python train.py --hidden_size=256 --n_experts=64 --hidden_act="swiglu" --router_score="softmax" --optimizer="adam_atan2"
Below are experts of layer 7 (counted from 0) of a mixture-of-experts language model. Rows are named router (the router's row for the expert), gate (a neuron's input weights, with its number), up (a neuron's input weights, with its number), down (a neuron's output weights, with its number) and show model dimensions 0-255. Each number is 128 + 24 x the weight over its row's rms, rounded and kept within 0 to 255. Numbers have three digits each.
Before each expert's rows: a language model's description of what the expert responds to. This comes from a sample of Wikipedia text that the model never trained on.

# expert 21
What it handles: First pieces of nouns or adjectives after a, the or and, like t(ube), pro(ximity), known, footballer, politician, un-, non-.
router:071147089123130185122132117112147123083143097122139166160179115124099124131130086044100091138131128117125133129131128114109132123114112135117093178111120106110129122124121139129122091140158147122148119108103164153148163110164146176154126117153182133132130110105079122125090127115149133105088061140099144153161144122108090120115082115146141146112152136117139119134120133118110133141152137125161135133132120112100129128159160126117167090165193159152113117109128127132132139173118142155144122146127157108137139115162137152124129110139148110080134084124143087122163094160155104142099130138151089145148103109162120167103079138094090135108116153109114119152135136099094127172110116149118137136155098115172113168068111106105120096117108138138120122102119136162121135165132113
gate0:124136087099114133088135156144107100097149079126094072087151102116124137112124101128108068167100114141076123150122175113136135099112144141139116115095134112159129121151119148137115120120184174113145135152131130150106129145115154145126137186113159151122160121137131113134125082090117140126136088109123111122074139128131119129125144128125141076135097112107111112077155122160095151126092146147125142108151097099140143173124135102131156105140131127108155122112120100121111122102118120129131125168132128130117145165143131112166130125142126087102122069112127080132140107103144129159111116123174176133137134139118155111138153033136128141112066161093157102125135101124157151093145103130113160120129141140190139150130154077145157134159153131131144106149153135109144140127166123
up0:139115156114115138154108148134142129129161148103116128143121123147147127152114159100123135120185153109109108120123103125123118165086116113087111151118186142147114141134142054140105096105153167127105151139109151128115096133143109184129128160149121146111108139097074142116127158101182068109112120141123146143127167147136126073143079137160148138100117093180147151131103111139141117123124142080144140148110124152155110134090103131114136157145115140133169135075169115125149106137074146110130157114137143115105142136123184141130122155145113103136095069139128166117117143134098087156130189132132124119147133132147130139118117151076106127173153131179132128087132141093128108144151140111138161119147130117108148145121133119102118125121115109150127149114107106189115112165069139
down0:106114112112143165122131098145127117133136127150100163105123162151120122122113128109091168102137133129134154131123132134110149157129129100096110145103109116137128170165112124166155108148111191124114135079105098103122114143094105140133139126133102135109114086144165135175137143132150180146118121097129121152138155169105123145146117113168131167113137125111139110151150118134143145136128077120121120136097113146176158155106148117113113151123182111138080132138143155146171148089118116105178169130111151119129131135126145190138144138134110143107135168096090099108080111135150105076096138176183091122151122117157151101089116153175145124149133118132181136105154137105127104120137159122120149135127134111141126116120164128122151064121160096153113078090109109078088140169123114

# expert 35
What it handles: Capitalized opening pieces of Indian, Thai and East Asian names and words, such as Ch, Th, Kh, Bh, Mah, Kar.
router:085111109126160104150101091120074121110164094137127137094136130145147135075100101105154122129115152083131107075161120131146155119091140119152100175122156145112118142127122140127156127158128124151101198139080153150108131117110133129117150086104128174131134106087110087122131163107155113162137125098121073095130131096146111134162133159147117183140120104086104133097169095143165110115105114114073143115111129112118122152104116112111120144141101132149115086172120161140088108121128136163126110147111128158109128123099117172094134077123126130118102145132098063139095116135131120081152129079144103146144159136158125126133119126141115144176117107095124107135125140132140145127107134146128096127102123101120110153114106128146111121117123169116146115177142083145101180124119157
gate0:105127112118150124123128157160125147135100108132163130100149102170179140122136084164134091102143164092103110121138110122081133095112121125129150117131134141169151175109124118139143146118111163112161089126106106136137156100135136117129113152126137146140123160102134112134105121079120161089122141139146131133110108110112132116095116143170168140092107105133096154165097125160119123124125168181156140110156105158148133128153112089094109159087138120165091107095131128094129105154072158170200178115133133131139109126139118195108120156080139132089124137121149079064125114111156124140140118099106115131113123159116106119145147140135140186114125153123148109150131129150137130144149130110103128144153077084162126128127078149109120129097120158155116098126135124165101120111096107
up0:099160118085128132086114149105158156109171122128163140115178085102118151166161119170118124169133134133155131138120104100109138138127143139116132123116121163101109161081099141131148142124116109125114136110084167151108127086120150149132088139114068130141123161127139129120159148139143161183130107160102143131126137113143091100113139142148139123147073162135104106115142170127127122127100180172147086111140147130131117129124121157161114139132129130162135140109074177103094136134121117113128143099058125141123082141159122139095076110144108116166138100116113111166115118149110120112160130116128096141142145159089159152163138141120169111144145130095129109126113101131121127149125163109135148129134088130036123093092104118136107094116151147125096171118090126131113136140119143
down0:113153097157130109136144121129140087102070133143149079103139092134128155100115158104139138133120184099152137161124118094173137097139172126167166114106088136095146119129135146124128130146104153176114136104158098145114102159106144114127151145153129075135105156141109168143146097111131090120136102126106129154115163144139134119167131114084109157093125111142167171137173128103140136142106155107103141100121153138092158112143114160142112147137097099119124152100102142159161139132113099172150151123130105128158123117125114126093152113107124141150117136120102151163150133142154128138120140153157161155158149117076177117116138137148161097178122114109113152189147133140168113151095154160105093112164157152127133184134145121109112121141145136110124106131154125090070077119137125

# expert 28
What it handles: Capital consonant starts and inner pieces of European place and personal names, often Dutch, German or French: Bra-b-ant, van der B-ijl, Notre-D-ame.
router:100120111104152109145143141160150171139148092177130126122120138137117119129143131125135163154103105118132152114138093146122152096136116105100136136169100101124132140114148111153123090181145160122127153138106113112106089126152141104129097110084115097142122173116152148157110093124144150133074123153162175109171125102138157169122117092139124153130102125134130096154146131128161131135149125109126162101134141095154142157056092085130153125120104168143113121165082099136126092121139119150111109096117104141115119131143138104126135083135174145124139129125147106124145129131125112150150155133167089100129103178092163104167078138123119147119122083140128112100136180119180137173102095178134141144094112130124145193141107165157137118126157151144135092171131151133141111155152118
gate0:166142113134089095141098153140139144142110132107140145094083166105155083149137102169152180162121067099085113161146129159150118063117093167106106145153170168171103145130139125130110133144134150144115137098095168131125147117132121095107167154109127096151135142092105091100065121099121178151126084152130124104094157110151135124144110087127170123114112141116119121151177139148119113105115154133127140147131106116133150176145108133150112152099098140121105095139108149108180119149148124164126129105159123147139144130131134137166098101164147111100153101114097111131127129069167092117134145098128134129096142142113147135152088108162129141154110131155077146120117122173139165131088122116116117130143145112131143127137132167142163128143131127146123129114118155144121129148141086
up0:115122114097090087103115145128140117096126107114143159128140123105160094094145144138167117102147125156141139125116113149069153115095118108153093118087092115124135113107157125127149119112145108105157136169142128095115131165106178148162111138124142132103124145113141097130175174117141100116071119097076057165073136125142113092120146171143142139123127123087117118160136086070165135127111136179151135140152149115110172133135161121131136130134133089136108168129103171116131130118107125142123145110127153147130135144152148084118143149150153108129119154140086149119096139133151142175084101104128115130129190143149149137132116141145139140142123180098118152157136109173141111115138172119099141101133085115091135117130095131151104141172116163149121125128151145159105131098148159
down0:157146102133142156160113103134178129157139083117138136118115139185116131146159099134139090127099178126153181153128161149162123100155150095162101132130104083120108139112117121173152157123154153121157118172093114153120127144099093119136134128143147100135106163132130157089117122111184116088134139143135113097120162106137136156101152151116151127138115090156140124140103122110147111103105090170121101142134106135122108172168120115068147139151136118117121185104122102114160141134116131155137157144120099111139125148132147068149144113103122092069134113168160097135116126160141075104183117140109143100090135123110106133168098113122105118113103151162132154132095169152130139145159165172130139125125109118125105147126119128141130170102167147144119099087123100111154125137136138